config.yaml
d_model: 256
experts_per_token: 2
activation: "swiglu"
router_z_loss: 0.0001
tie_embeddings: false
optimizer: "adamw"
Below are experts of layer 2 (counted from 0) of a mixture-of-experts language model. Rows are named router (the router's row for the expert), gate (a neuron's input weights, with its number), up (a neuron's input weights, with its number), down (a neuron's output weights, with its number) and show model dimensions 128-191. Each number is 128 + 32 x the weight over its row's rms, rounded and kept within 0 to 255.
After each expert's rows: a language model's description of what the expert responds to; "gets" lists some tokens that make up at least twice as much of what it gets as of all text. This comes from a sample of Wikipedia text that the model never trained on. Tokens count by the router's weight.

# expert 40
router [132  99 106 123 155 145 170 146 106  85 102 123 106 218  98 184 130 109 104 114 123  99 160  96 179 125 122 105  66 172 187 105  89 129 129 158 138 118  65  96 108 116 107 121 167 127 107 142 140  66 159 101 134 145 146  90 168 121 142  93 169 116  75  93]
gate1 [ 88 134 160  97 107 149  80 131 174 181 132 168 123 154 127 117 126  83 102 115  98 121 138 101  52 109 223  73 137 162  93 132 134  89 191  95 138 134 118 165 116 124  94 112 131 108 156 115 152 168 169 123  85 158 156 145  91 111 104 115  86  86 178 163]
up1 [130 137  99 186 131  89 136 161  62 147 122 101 127 126 123 165 122 165  99  98  97  79 128 105 109 104  77  71  88 122 125 124 138 169  54 114 125 124 130 126 130  88 164 170 118 125 114 123 125 150 102 112 117 149 130 101 143 150 149 165 158 116 103  68]
down1 [120 173 143  90 114 109  98  96 139 123 107 170 110 145 189 132  90 181 151 138 172 125 163 151 110 159 112 181 162 165 167 111  79 164 124 137 191 102 148 172 124 127 113 149 120 117 184 170 120  98 125 135  81 133  53 164 129 157 152 108 120  96 138  91]
Description: Single capital initials
gets: " B", " S", " D", " C", " T", " R"

# expert 3
router [ 99  85 132 155  84 151 111 155  97  83  89  53 145 191 132  94 153  98 139  70 147 121 118  73 193  88 138 151 125 139 154  94  94  92 156 183 157 123  72  92 126 108 117 129 168 113 158 125 136 127 170 195 135 130 170 119 127 132 170 107 160 143 109  95]
gate1 [126 139 147 115 152 110 161 116 181 146 116  93 137 134 204 128  96 134  94 162 107 126 133  97 155 159 116 136  99 145 154 111 147 125 109 175 137 111  81 121 142 127  83 174 113 170  82 130 147 137 193  65 152 161 145 112 162 143 150 139 135 134  90 156]
up1 [ 86 142 107 128 106 208 145 151 175 162 144 103 143 113 150 116 157 165  87 129 112 156 171 135 100 177 140 155  90 180 147 138 205 119 130 142 121 125 117 102 128 156  82 119 132 112 115 142 149 102 129 126 142 141 164 133 130 124 157 121 163 111 109 128]
down1 [152 134 134 175 169 135 145 127 128 108 103 150 104 104  93 155  89 129 127 164 125  95 132 125 157  99 140 142 156 154  79 144 197 141 175 143 156 161 125 112 140 194 174 186 157  70 120 186 132 136 146 177  92  76 116 120  84 149  73  77 142  63 106 149]
Description: Location prepositions, compass words
gets: " in", " the", " from", " at", " a", " South"

# expert 39
router [101 103 106 126 137 107 108 136  57  75  38  77 132 203  90 146 127 150  64 135 170  77 127  89 116 116 130 103  96 163 149  90  98 106 156 162 170  68 100 120  93 167 115 117 170 151 146 143 140 173 130  85 152 164 149 103 158 132 132 131 131 143 128 121]
gate0 [115 124 104 101  81 121 115 131 156 166 134 121  97 128  88 116 138 127 124 135 140  84 102 134  90 118 129  86  84 167 111 120 141 149 122 125 190 122 143 179 125 103 196  76 141 144 170  85 111 152 107  96 150 103  88 154 194 132 101 148  53 173 108 131]
up0 [132 139 161 129 146 127 120 120 170 151 144 227  63 147 137 102 124 121 140  79 165 166 141 144  75  92 145 116 159 162  96 130 127 171  95  85 122 132 148 161 111 129 199 108 155 148 127 101  99 162 134 115 159 108  83 160 162 155  74 173 128 134  82 113]
down0 [162 111 122 172 144  78 120 105 169 151 121 131 108  66 109  99 124 158  93 134 158 184 125 154 143 132 148 172 107 166 137 142 147 184 153 127 125 157 188 131 110 113 173 127 147 169 173 144 125  84 141  93  81 158 161 178 166 147 115 183 120 117 123 121]
Description: Coordinators and adjective suffixes
gets: " and", "ing", " or", " &", "ly", "ic"

# expert 18
router [ 92 125 113 151 134 133 128 106  58 119  74 104 148 221 152 166 148 145  84  63 116 106 139 110 149 164 153 146 117 158 167 150 104 140 132 154 105  92 111 119  97 102 211  88 135  73 105 127 173  97 142 102 144 145 163 132 123 142 122 122 140 103 131  68]
gate0 [143 121 118  61 136 144 181 133  95  83 114 145 121 128  98 173  98 159 159 181 155 113  96 101 145 133 123 130  43 119 138  87 169 125  97 119 110  71 121 124 130  66 157  63 144 118 164 130 139 117 123 180  94 111  94 150 112 167 161 169 152 130 169 135]
up0 [188 151  95  95 116 129 126 172 117  90  71 107 159 137  96  81  90 109 140 141 124 187  90 137 107 159 144  73 129 113 125 167 152  96 109 170 102 172 124 116 183 146 125 125 117 148  90 158 133 125 180 113 165  91 122 126 104 145 158  73 148 107 109 155]
down0 [115 130 117  90 134 185  96 172  65  99 102 113 102  55  94 123 117 118 167 103 147 143  39 147 133 114 124 111  75  90 142 182 167 104 163 118 121 155 116 153 151 105 118 107 109 162  98 166 110 134  86 171  98  91 142 143  84 132 172 143 123 131 152 115]
Description: Dashes, slashes, possession verbs
gets: "–", " –", " with", " has", "th", " had"

# expert 34
router [135 129  99 131 166  91 106 168  96 101 101  94 123 191 134 161 189 151 107  70 156  84 127  99 109 167  92 158  72 115 148  74  97  91 148 151 131  91  82 132  89 118 152 122 182 106 153 171 127 107 156 118  91 103 162  90 130 149 154 105 149 129 144 120]
gate0 [127 122 130 118 127 105 127 179  78 132  89  77 149 143 131 141 148 164 112 158 153 170 122 145 142 140 110 127 109 151 146 110 138 131  89 135 117  59  75 150 146 139 152  84  54 138 145 174 126  31 173 175  93  87 127  99 112 167 113  62 127 181 104  90]
up0 [130 120  88 176 146  99 116 109 178 112 162 170 106 127 113 147 112 129 120 143 146  98  90 129 122 161 198  82 144  70  99 158 135 145 165 100 118 132 140 125  81 130 164 149 106 158 149  79 172 121 139 100 124 162 140 133 120 136 124 155 146 114 130  78]
down0 [159 156  86 159 142 152 129  90  56 116 152 126 154 143 122 109 107 102 152  81 177 217 105 146  66 154 144  83 110 162 105 137 136 109  59 197 147 148 141 124 130  97 164 121 179 161 128 175 128 143  85  69 118 174 134 125  84 136  89 140 126 105  93 141]
Description: Table pipes and name cells
gets: " |", "|", " JPL", " Name", " ESP", " College"

# expert 9
router [ 66 141  70 122 133 108 130 133 125 125  85  75 161 222 201 139 147  93 129 145 106 146  92 110 132 144 145 163  81 135 134  94 103 144 142 194 137  78 127 133 121 102 126 123 146 102 140 164 127 103 179 140 104  96 129  83 145 115 121 107 150 135 149  69]
gate0 [149 125 143 116 101 142 112  98  69 195  84 126 170 112  94 127 175 157 110 136 120 147 107  87 115 219  75  84 158 122 116 207 126 100 127 123 116 148 143 139 123 101 241  49 138  51 135 112  88 117 159 143 110 170  92  97 124 130 149  99 139 139  78  99]
up0 [128 134 116 136 177 139 183  88 149 140 143 152 193 120 113 148  96  96 127 139 137 134 114 186 115 157  90 157 159 132 179  96 131 155 102  76 115 108 164 118 127 150  89 132 131 116  87  80 157 162 163  98  99 123 105 154 112  57 119 143 129 160 133 125]
down0 [121 128  84 107 151 127 169 116  96  79 143 107 139  92 101 109 124 129 104 174 115 111 108 138 174  86 119 118 128 207 140 106 129 100 123 159  70  76 149 151 141 104 119 142 144 107  87 153 177 155 125 156  83 137 185  98  74 138  65 233 133 170 128 149]
Description: Syllables in foreign names
gets: " on", "on", "el", "al", "On", "ab"

# expert 15
router [107  98 131  94 117 100 145 140  75 104  71 134 170 189 106 127  82 138  91  90 187  88  88  65 139 124 140 119  92 152  98 107 124  99 163 176 142  52 126 117  65 185 155  93 122 105 116 164 143 148 176 143 125  99 173 111 150  99 156 119 160 127 111  99]
gate0 [ 82 138 143 139 131 114 115 184 173 116 164 146  81 140 171 129 106  75  74 119 109 166 109  98 185 117  94 191 116 134 138 103 133  96 108 154  78 132  90 126 228 125  89  87 135 124 166 160 132 147 124 113 126 138  99 141 148 137  99  58  49 143 116 204]
up0 [156 156 157  94 121 142 137 116  94  69  94 124 150 110  31 129 137 174 141 119 112  78 157  95 103 130 161 132 104 115  66 139 131 169 165 122 155 158 141 110  66 157 141 204 140 140 110  77 124 169  63 103 151 168 193  73 137 146 146 158 177 110 139  76]
down0 [ 95  87 135  82 125 169 152 141 155  78  86 125 178 230 119 158  74 146 167 152 164 150 139 165 120 144  92 157 181 123  81 167 134 117 130 158  74 106 123 128 159 101 101 190 143 101 120  41 156 180 159  68 169 162  94  88  65 131 102 135 121  94 152 176]
Description: Foreign name endings
gets: "i", "a", "o", "is", "ia", "k"

# expert 44
router [141 147 117  87 128 153 175 163  75 107  92 127 163 216  90 136 102 136 138  89 140 111 139  72 159 136  91 117 126 164 138 133 117 151 122 183 140  96  97 106  67 143 149 148 174 155 135 151 187 160 109 106  94 148 142 119 125 132  75  81  97 104  72  78]
gate1 [ 66 108  98  89 163  97 148 124 168 100 101  67 169 133 154 152 135 168 111  94 111 142 166 111 154 173 152 101 118 121 193  99 181 154 193 123  74  98 103 146  44  85 148 125 163 139 135 165  65  87 187 166 138 136  92  98 122 171  89 107 138 127  64 162]
up1 [100 151  95  70 176  89 146 118 150 102 120  99 161 119 134 114 112 180 133 112 138 170 160  91 164 139 133 121 116 124 159  97 161 137 175 114  94 125  88 171  80 132 114 135 159 164 139 205  71  83 140 179 112 137 161  85 128 160 113  96 114 124  80 168]
down1 [125 110  73  73 150  97  73 149 126 179 118 144 110 132 114 169  73 144  85 163 169 178 161  72 124  74  66 112 151 119 137 129 170 140 170 118 117 107 144 163  72 130 128 195 123 127 117 132 104 117 176 128 128 124 140 123 132 197 176 168 143 103  42 164]
Description: Spaces before numbers
gets: " ", "+", " Hong", "_{", "^{", " ^{"

# expert 22
router [109 117 135 112 109 136 126 111 128  93  34  92 172 170 123 158 128 100 119 109 164 118 108  94 123 182 140 150  81 168 104 110 135  93 152 171 145  72 115 123  90 159 141  99 166  91 135 150 195 136 208 125 107 121 185 131 189 153 128  67 156 161  94  98]
gate1 [108 122 109 108 166 168 126 113  86  56  64 170 132 148 138 124 139 151  77 167 141 171  81 179 161 169 101 143 131 145 225  52 116 128 148 139  79 107 113 143 144 100 161 171 146 122 151 185 131 110 117 112 180 189 133 142 128 113  94 112 106  84  91  94]
up1 [ 79 126 161 118 116 137 119 135 124 180 156 130 105 113 124 114 133 143 146  78  83 114 174  82  80  93 117 147  90  86  74 152 122  78 100 110 155 133 136 117 175 130 147  62 132 193 169  93  96 114 204 128  75  97 125  80 133 146 121 129 148 115 113 133]
down1 [ 79 191  93 122  97 126 170 100 118 149 118  96 167 117 123  77 123  99 109  90 138 113 173 211 118  81  97 105  94 130 131 201 129 151 150 174 135  88 124  83 138 129  92 111 114 146  85 132 125 129 102 141 192 139 147 158 114 134  45  73  49  59 135  93]
Description: The and place names
gets: " the", " York", " United", " Green", " USA", " Royal"

# expert 30
router [112  96 124 137  82 135 173 115  69 114 107 117 155 233 157 127 172 125  89  84 140 142  94  82 148 121 105 156 112 153 134 133 118 124 115 138 106  66 113 104 104 184 108 126 147 124 130 170 162 125 189 128 118 121 126 145 144 178 157  43 123  86 113 110]
gate0 [169  36 141 145 113 164  85  94 118 151 129 142 123 135 131 146 119 156 114 157 115 184  99  82 132 161 105 125 139 163 184 149 144 140 138 123 172 128  80 122  89 106  99  97  93  96  83 153 136 179 185 179 176 102 146  90 163 133 132 115 151  98  95  70]
up0 [161 103  87 102 157 186 147 159 175 140 128 119 156 139 139 139 142 133 125 142 138 154 125  48 116 119 172 153 136 125 105  81  66  97 143  97 109  98  64 133 148 134 103  95  76 124  56 131 134 148 164 167 117 118 142 101 122  83 110  71 229 125  84 128]
down0 [128 118 158 157 135 107  93 157  61 113 113 126 104 125  99 150  88 126 122 141 121 174 120 137 200 180 134 131 170  67 171 169 145 139 151 141 184 164 123 159 116 137 121  93 161 132  83  87 103 153 145 226 131  90 135 150 152 154 162 137 129 125 111 154]
Description: Line breaks and list openers
gets: "\n", ")\n", ".\n", " |\n", "\n\n", ".\n\n"

# expert 33
router [136 140  72  78 121 102 155 100  91  65  92  86 159 221 124 134 129 118  77  99 133 120 120 118 191 116  81 133  40 199 160  84 161  71 159 131  87 140 124 139 119 119 135 113 132 117  82 159 151 109 149 126 145 141 141 102 139 110 111  83 144  78 114  92]
gate0 [159 133 171 107 120  91 133 134  29 100  83  81 107 136 143  40  99 144  88 137  97 117 142 150 130 136  82 147 108 109 146 154 117 143 155 146 110 152  98  94  84 139 146 132 150  80 145  83 149 192 153 158 127 135 155 128 144 188 134 119 149 127 133 106]
up0 [100  95  62 174 109 184 129  96 192 188 171 143 136 126 157 240 148 110 126  85 100 104 167 117 141 154 153 104 188  91  91 153 131  74  97  64 115 143 151 131 147 145  92 150 128 105 136  97 129 115 184 151 138 185 143 142 102  98  82 160 133 133 138 155]
down0 [109 121  99 184 135 117 147  81 198  99 114  87 124 134  98 142  95 117 145 126  64 101 105  68 184 159 124 114 148  92 128  99 128 112 117 100 147 118 108  99  71 152 156 102 124  67 127 139 124 114 107 111 158 193 178 132 140 103 152 159 121 140 118 154]
Description: Prefixes and row ends
gets: " |\n", " re", " un", "g", "ur", "u"

# expert 2
router [109 141 111 107 104 168 105 152 103 131  61  93 137 209 108 157 153 107 104  80 105 138 123 128 144 123  87 166  53 157 105 141 137 137 135 209 151 109  75  98 126 142 110 120 151 152 137 143 105 166 176  94 139 137 146  76 124 148 147 107 132  80 106 123]
gate1 [118 138 136  96 116 128  74 129 149 101 144  93 147 158 104  50 191 118 149 100  92 159  76  95 128 102 135 179  84 122 133 113 160 142 125 117  79 143 123 138  90 180 163  95 102  95  91  76 127 152 149 125 119 158 155 136  72 110 181 149  96 109 114  94]
up1 [147 106  82 121 110 156 120 149 120 150  93  99 140 126 164 183 127 129 133 134 123 123 144  65 110 115 157 125 157 155 102 174 111  61 138 121 122  92 134 137 135  91 156  40 134  62  88 155  69 112  96 151 108 103 124  57 182 139  81  98  90 117 142 198]
down1 [142 141 148 146 178 140 130 156 148 149 165 109 159  93  83 172 149 114 104 116  75 153  88 127 144 133 205 142 163  58 129 160 127  91  84  89 150 154 133 102 149 141 152 115  97 150 154 148  81 160 177 166 129 158 113 115 129 147 134 148 153  87 120 156]
Description: Multi-digit number chunks
gets: "20", "25", "22", "30", "19", "10"

# expert 19
router [100 116  79 104 111 126 108 123 104  67  85 114 166 198 134 116 111  80 138  41 196 121  78  66 144 141  92  88 108 180 151 108 122  76 133 185 152  94  57 119 115 123 139  71 155  70 108 141 147 164 151 124 129 103 133 111 129 151 158  93 115 143 110 134]
gate1 [ 64 149 101 154 103 164 153 155  80 115 180 154 171 133 161 136 227 134 155 142  96 140  97 127 143 103 123 139 150  79 120 134 147 100 107 127 119 133 158 147 134 134 140 165 133  84 158 153 103 107 115 155 129 101 145 179  91 116 103 100 161 101 163 149]
up1 [174  97 124 159 167  87 118 122 114 123 112 142 103 130 107  97 145 134  97  96 148 121 151 113  75 146 104 177 127  99 204  82  60 139 136  69 112 111 168 152  88 155 115  84 104 111 130 171  81 139 145 108 147 125 148  98 150  86 197  79  63 144  71 123]
down1 [113  52 154 144 170 127 160 119  83 104 144  97  65 112 149 128 162 118 165 116 139 184 118 136 149 167 149 137 149 103  98  84  75 166 119 123 130 116 171 123 128  86 140 107 111 127 109 131 119  95 134 113 134 112 164 126 105 122 155  55  89 152 100 114]
Description: Line-initial dashes and first names
gets: "-", "=", ":", " John", " -", " New"

# expert 17
router [146 142 158 116 135 116 177 180  55  89  96 119  91 186 115 105 100 147 104  63 189  79 112 144 169 119  98  97  80 142 125 126 110  81 181 153 137 115  75 169  91 176 112 104 115  93 143 141 158 157 162 114  85 106 161 112 169 158 113 101 129  99 130  86]
gate0 [104  96  64 120  86 132 174 107 136 115 122  99 125 153 141 124 168 110 103 138 155  71 124 128 107 115  29  93 102 226 147 148 167 140 117 148 143 139 103 115 111  62 126  95 146 134 104 127 133 124  67 112 134 142 152  88 158 126  53  42 151 134 119 127]
up0 [103 145 145 127  77 113  93 110 110 189 135 128 126 132 113 102  79 168 144 138  91 174 113 158 111 151 188  97 142  86 168  84 121 123 140 133 154 146 139  77  96 136  97 129 123 133 103 134 133  96 172 141 113 164 147 122 155 230 167 120 149  80  72 105]
down0 [159 118 158 133  95 164 172 131 156 160 156 138 126 113 139 121 113 122 172 112 135 156 159 106 174 131 126 161 171  77 131 133  58 148  79  83 153 124 156 189 164 136 153 119 143 138 149 159 113 145 115 101 134 129  77 111 138 102 137  94 121 119 159 167]
Description: Closing brackets and quotes
gets: ")", "\"", "),", "er", ");", "v"

# expert 32
router [115  96 101  89  85 120 158 162  78 100  98  75 169 178 140 139 120 128 115  68 140 106  85  53 171 176 122 135  70 153 117 101 110 117 137 140 142  79  44 134 109 154 167  58 169 115 111 143 138 105 164 102 133 129 142  95 167 161 101  94 154  96 112 100]
gate0 [138 128  79 147 124 103 109  88 101 150 127 136 112 131 163 111 123 136 121 145 131 201 108  76 139 123 139  78 122 111 176 167 104 124 158 117 118  79 170 138 133  96 108 110 120 108 141 143 106 161 117  78 142 124 138 146 124 131 162 136 121 115 192 115]
up0 [149 127  83 157 133  89 139 151 130 157 149 162 130 113 168 103  96 151 121 110 120 142  94  80 153 170 157 107 143 121 194 107 112 160 132 101  33 103 126 125 125  98 135  69 136 143 104 101 103 157  70 100 138 149 109 107 115 123 117 117  95 134 133 157]
down0 [116  92  96 117 127 108  89 159 172 112 103 169  88 100  67 113  84 143 163 192 112  81 155 137  89 127 137 123 141 145 147  61  72 129 106  94 135 157 138 132 118  83  76 178 153 175 160 163  77 177 122 154 109 168 127 156 134 166 130 139 153  98  62 158]
Description: Commas and conjunctions
gets: ",", " and", " or", "),", " ,"

# expert 25
router [133 106  77  87  87 112 180 124 118 121  73  80 171 197 131 117  93  92  68  54 143  56 106 106 133 185 122 100 113 177 117 108 135 129 126 173  76 108  93  70  94 131 153  53 119 145 132 134 130 148 142 139  98 136 150 117 145 136 126  72 110 123 155  86]
gate0 [160 119 164  91 126 128 129 147 161  80  62 128 124 141  78 141 186 111 159 112 134 103 157 134 131  75 171  99 183 161  98 166 126 141  76 132 129 112 106 116  87 187 200 142 174 169 167 163 111 102 145 113 148 196 100 131  90 129  90 114 128 146 140  91]
up0 [160  70 167  57 136 107 124 110 168  71 100 110  83 125  55 125 127 124 182 129 154  79 171 121 155  85 142 140 160 129  83 142 136 129  60 124 101 140 147 129 132 140 168  96 152 126 139 108 115 135 144 158 188 135  76 103 178 160  99 145 149 120 152 104]
down0 [134  86 116  71  53 169 140 215 167 140 123 139  93 138 146 110 130 122 119 132  67 120 155 132 119 141  91 109 180 121 130 163 171  98 101 137 146 134 145 143 139  91 132 141 165 161 172  87 117 144  96 117 139 146 120 156 145  88 136  48 117  96 160 133]
Description: Sentence-ending periods
gets: ".", ").", ".\n", ";", "\".", ".\""

# expert 29
router [107 128  93 127 120 117 119 165  82 132  80 153 128 215 177 169 103  87  91  97 149 110 146 115 100 155 127 137  65 178 132 100 130 136 135 166 107 115  73  89 122 166 199 122 203 126 124 156 146 126 131 158 134 145 145  95 135 127  65  86 171 117 105 114]
gate0 [133 156 132 151 120 117 103  95 128 128 178 176 167 113 148 154  93 140  95 124 159 159 159  93  93 145 170  31 145 121  95 159 160 100 100 116 105 115 110 124 131 161 165  67 145 100 158 125 111 176 148 107 121 116 129 105 126 161 101 152 110 167  95 119]
up0 [104 157  79 142 126 129 108 117 119 174 135 145 173 156 133 162 110 151 118 106 121 153 139 102 111 108 189 116 162 107 126 150 163 113 137 130 102 141  74 138 145 106 148 157 180 131 164 185 112 131 158 129 135 121 104 109 176 169  85 147 136  92  78 183]
down0 [106 114 126 137 142 146 139 133 113 157 152 116  56 117 162 130 125 170 115 121 150 225 124 132 136 151 112 166 123 142 142 118 139 126 126 129 150 100  94 146 155 153 136 134 155 185 155 127 102 123 149 164 154 179 116 138 165  73 131  60  68  58 133 145]
Description: Headings, quotes, capitals
gets: " \"", "==", "===", "/", "S", " ("

# expert 0
router [117 116 104 118 103 150 169 170 167 168  85 117 124 243 101 188 102 135 100  88 129 116 135 127 177 130 132 137 105 174 121 138  84 108 178 167 165 105  51 100 100 156 179  61 158 113  91 128 152 141 129 120 153 141 150 148 135 135  76  90 146 129  71  30]
gate1 [161 113  82 127 159 138  95 132 130 115  75  68  80 109  86 114 125 160 140 139 187 121 156  61 145 136  99 146 162 122 123 101 159  83 140 207 146  88 115 125 101 146 137 181 179  68 116 163 149 121  95 133 144  99 148 143  74 101 203 135 147 162 145 106]
up1 [175 100 168  85 101 124 135 118  96 127 172 181 109 115 136 109  73 135  93 167 122  35 174 137  90 151 166 104 147 153 130 141 127 156 135 154  66 176 138 103 141  99 148 107  55 129  88  66 113 160 149 128  80 107 100 128 167 156  84  63 109 118 163 190]
down1 [ 96 205  93 133  92 133 152  89 133 181 104 146 189 125 132 162 170 124  93  93 172 112 130 109 108 160 137  79  95  99 130 100 157 106 142 121 109 107  98  66 100 133 105  77 113 157 131 164 123 126 137 134 115 117 132 105 118 107  86 160  84 105  66 200]
Description: Numeric separators and units
gets: ".", "–", "-", ":", "°", " +"

# expert 23
router [163 141 102 145 143 167 145 154  82 121  48 105 140 194  98 190 151 174  69  60  86  94  81  71 115 179  81  84 127 141 107 125 148  98 175 162 121 101 105 111 110 140 107 116  98 115 134  93 158 121 150 102 164 154 173 146 180 154  83 125  86  83 109 103]
gate0 [ 47 178 145 115 113 135 138 108 115 172 104 113 161 164 145 179 137 186 170 142 123 137  87 129  79 125 142 204  63 137 121  97 100  60 115  76 172 150 179 173 105  90 130 146 147 157  88 114 156 157 169 156 148  88 173 147 111 137 121 132 120 118 135 156]
up0 [102 146 109 138 117 135 137 143 113 188  97 112 152 162  87 182 158 154 124 115 101 153 101 123  68 125  97 167 106 119 123  97 125 126 130 132  99 187 130 115 113 147 170 102 135 134 103  34 170 152 127 142 200  76 189 112 127 122  28 169 110 137 165 124]
down0 [115 142 129  85 162  93 136  53  88 146 111 116 114 142 113 148 139 164 114  99 193 130 183 150 159 127  84 163 120 149 163  96 116 100  76 148 164 142 131 145 132 103 124 124 139 123 151 128 120 164 134 105  98 108 128 132 180 166 111  97 151  98 141 121]
Description: Modals and verb complements
gets: " to", " would", "ed", " had", " can", " not"

# expert 11
router [100 115 108  99 110 193 146 165  94  80 125  85 170 188 121 139 139  59 119  92 115 126 119 110 109 133 118 131  99 189 100 117  93 114 163 177 137  80 143 101  97 156 160 104 165  72 109 142 138  82 181 136 108 138 104 116 161 160  92 120 109 113  99  84]
gate0 [161  55  89 130 128 169 122 147 106 116 158 159 149 137 170 110 152 100 135 150 148 144 136 117 161 166 159 121  71 119 130 143 139 117 118 118  94  48 133 145 122  95 148 108 108 134 170  93  99  75 129 139 117 149 173 152 105 168 113 122 114 140 155 108]
up0 [161  93  99 114 138 161 122 146 108  88 126 161 160 131 142 163 123 104 169 168 174 152 182 165 108 159  93 106 107 133 123  42 115 120 146 154 124  58  83 126  95 115  61 154 158 159 153 106 109 122 132 113 142 125 130 136 127 136 135 146 121 163 149 121]
down0 [110 110 143  73 100 129  92 146 112 108 104 107  98  36 127  89 158  42  94 146 124 127  89 139 104  58 172 101 124  41 103 105 167 118 120 157 115 174 165 117 182 103 134 123 100 133 147 100  67 139 112 133 117 125 121 127  65 111 150 149 133 149 140 161]
Description: Linking prepositions after nouns
gets: " of", " by", " with", " for", " including", " as"

# expert 45
router [159  68 116  86 150 119 199 138  90 132 114 103 181 225 145 127 142 100  53 138 108 110 103  79 134 149  91 141 119 168 111  89  66 140 175 147 169  91 100 141 119 128 146 117 100 106 139 172 139 107 149 108 136 113 138 115 147 160 123 135 145 124  95  63]
gate1 [121  87 129 197 127 103 147 193 119 171 118 126  97 150 115 130 110  92 118 166 178 100 184 107 114 136 139  74  74 148 126 119 177 127 110 130 150 138 105  91 127 121 214 119 161 138 103 143 102 170  98  77  71 160 135 131 154 102 150 102 179 156 130 138]
up1 [144  50 169  91 155 157  97 143 192 209 139 164 158 127 180 127 101  85  64 161 102 145  59 154 165  57 118 114  89  88 173 151 122 110 122  89 138 125 136 138 181 114  99 127 153  87 109 151 177 111 118  28 194 129 125  88  81 175  64 114 140 138 147 136]
down1 [123 136 156 156 126 109  99 104 104 141 149 133 116 122 143 124 116 128  76 172 108 120 148 122 104  64 139  45 124 114 111 137 157 143  89 126 106 166 140  68 110 170 111 144 147 132  82 147 122 115  97 160 136 120  86 147 118 152  97 138 148 134 126 145]
Description: Line-start list markers
gets: "-", "|", "\n", " |\n", ")\n", ";\n"

# expert 6
router [ 48 110  87 147 161 120 141 137  95  75  94 106 150 220 103 178 114 114  95  94 115 102  55 144 113 117 109 136  89 196 173 121 102 154 154 150 143 112  68 116 136 145 168  98 130  86 103 151 121 104 150 113 129 107 119 136 175 116 122 105 163 110 112  93]
gate0 [118 208 182 120 122  91 146  74 174  61 101  49 139 157 156 133  60 168 168  81 106 103 176 141 141  94  97  87 115 234 183 156 160 173 144 115 117 111 135  88 168 139 116 161 162  92 118 147 119 186 141 156 136 156 113 162 118 155 145 131 173  93 110  68]
up0 [131 178  97 146 120 150 138 100 190  50 129 116 149 135  91 117  93 121 134 141  98  97 171 163 111 107 102  45 145 181 154 116 148 108 121 195 162 136 150 106 154 154  89 148 148 123 149 167 141 172 110 117 147 135 129 140 155 134 121 153  91  78 101 100]
down0 [130 156 190  88 102  90 106 108 173  83 111  78 162  89 122 174 183 152  85 183 130 151 121 141 164 190 100  59  74 200 186 129 130 107 130 137 129 165 128  77 121 120 139 147  65 129 166 159 116 146 170 109 136  97 114 122 163 146  80  93 107 100  82 127]
Description: Table and list punctuation
gets: ":", "ers", "y", "w", " •", " ("

# expert 5
router [ 94 134 130 158  98  59 135  95  98 106 110  86 194 233  95 167 157 120  85 101 137 107  81  87 133 154 151 151  62 157 163 134  96  97 130 170 140 108  79  87  97 140 133  95 126 113 125 137 134  97 197 170 141 153 148  95 157 132 126 110 163 121 114  87]
gate1 [103 132  91  96 141 124 138 128 120 126  72 174 138 172 147 115 115 177 141 104 179  77 114 137 140 141 110 109  87 193 120 102 149 135 160 158 138 153 154 160  93 151 172 109 145 138 127 155 166 160  87  90  85 147 154 125 118 167 115 177  74 124 159 134]
up1 [120 119 104 141 135 146 121 136  92 112  64 129 143 120  96 146 137 145 151 206 151 179 150 116 105 148 114 134 134  98 117 131 139 153 150 114  83 229 118 123 165  99 172 140 228 146 133  97  84  89 121 154 145 172 119 130 169 150 100 145 165 123 103 152]
down1 [170 122 125 128 129 158 154 140 135 113 188 132 172 119 145 101  79 121 218 123 118 128 122 128 117 138 113 133 178  70 147  97 131  86 120 144 106 166 138 152 151  64 138 131 142 157 166  94 111 203 121  72 104 144 202 177  80  56 102 135 136 115 176 135]
Description: Table pipes, month names
gets: " |", ";", " May", " August", " October", " September"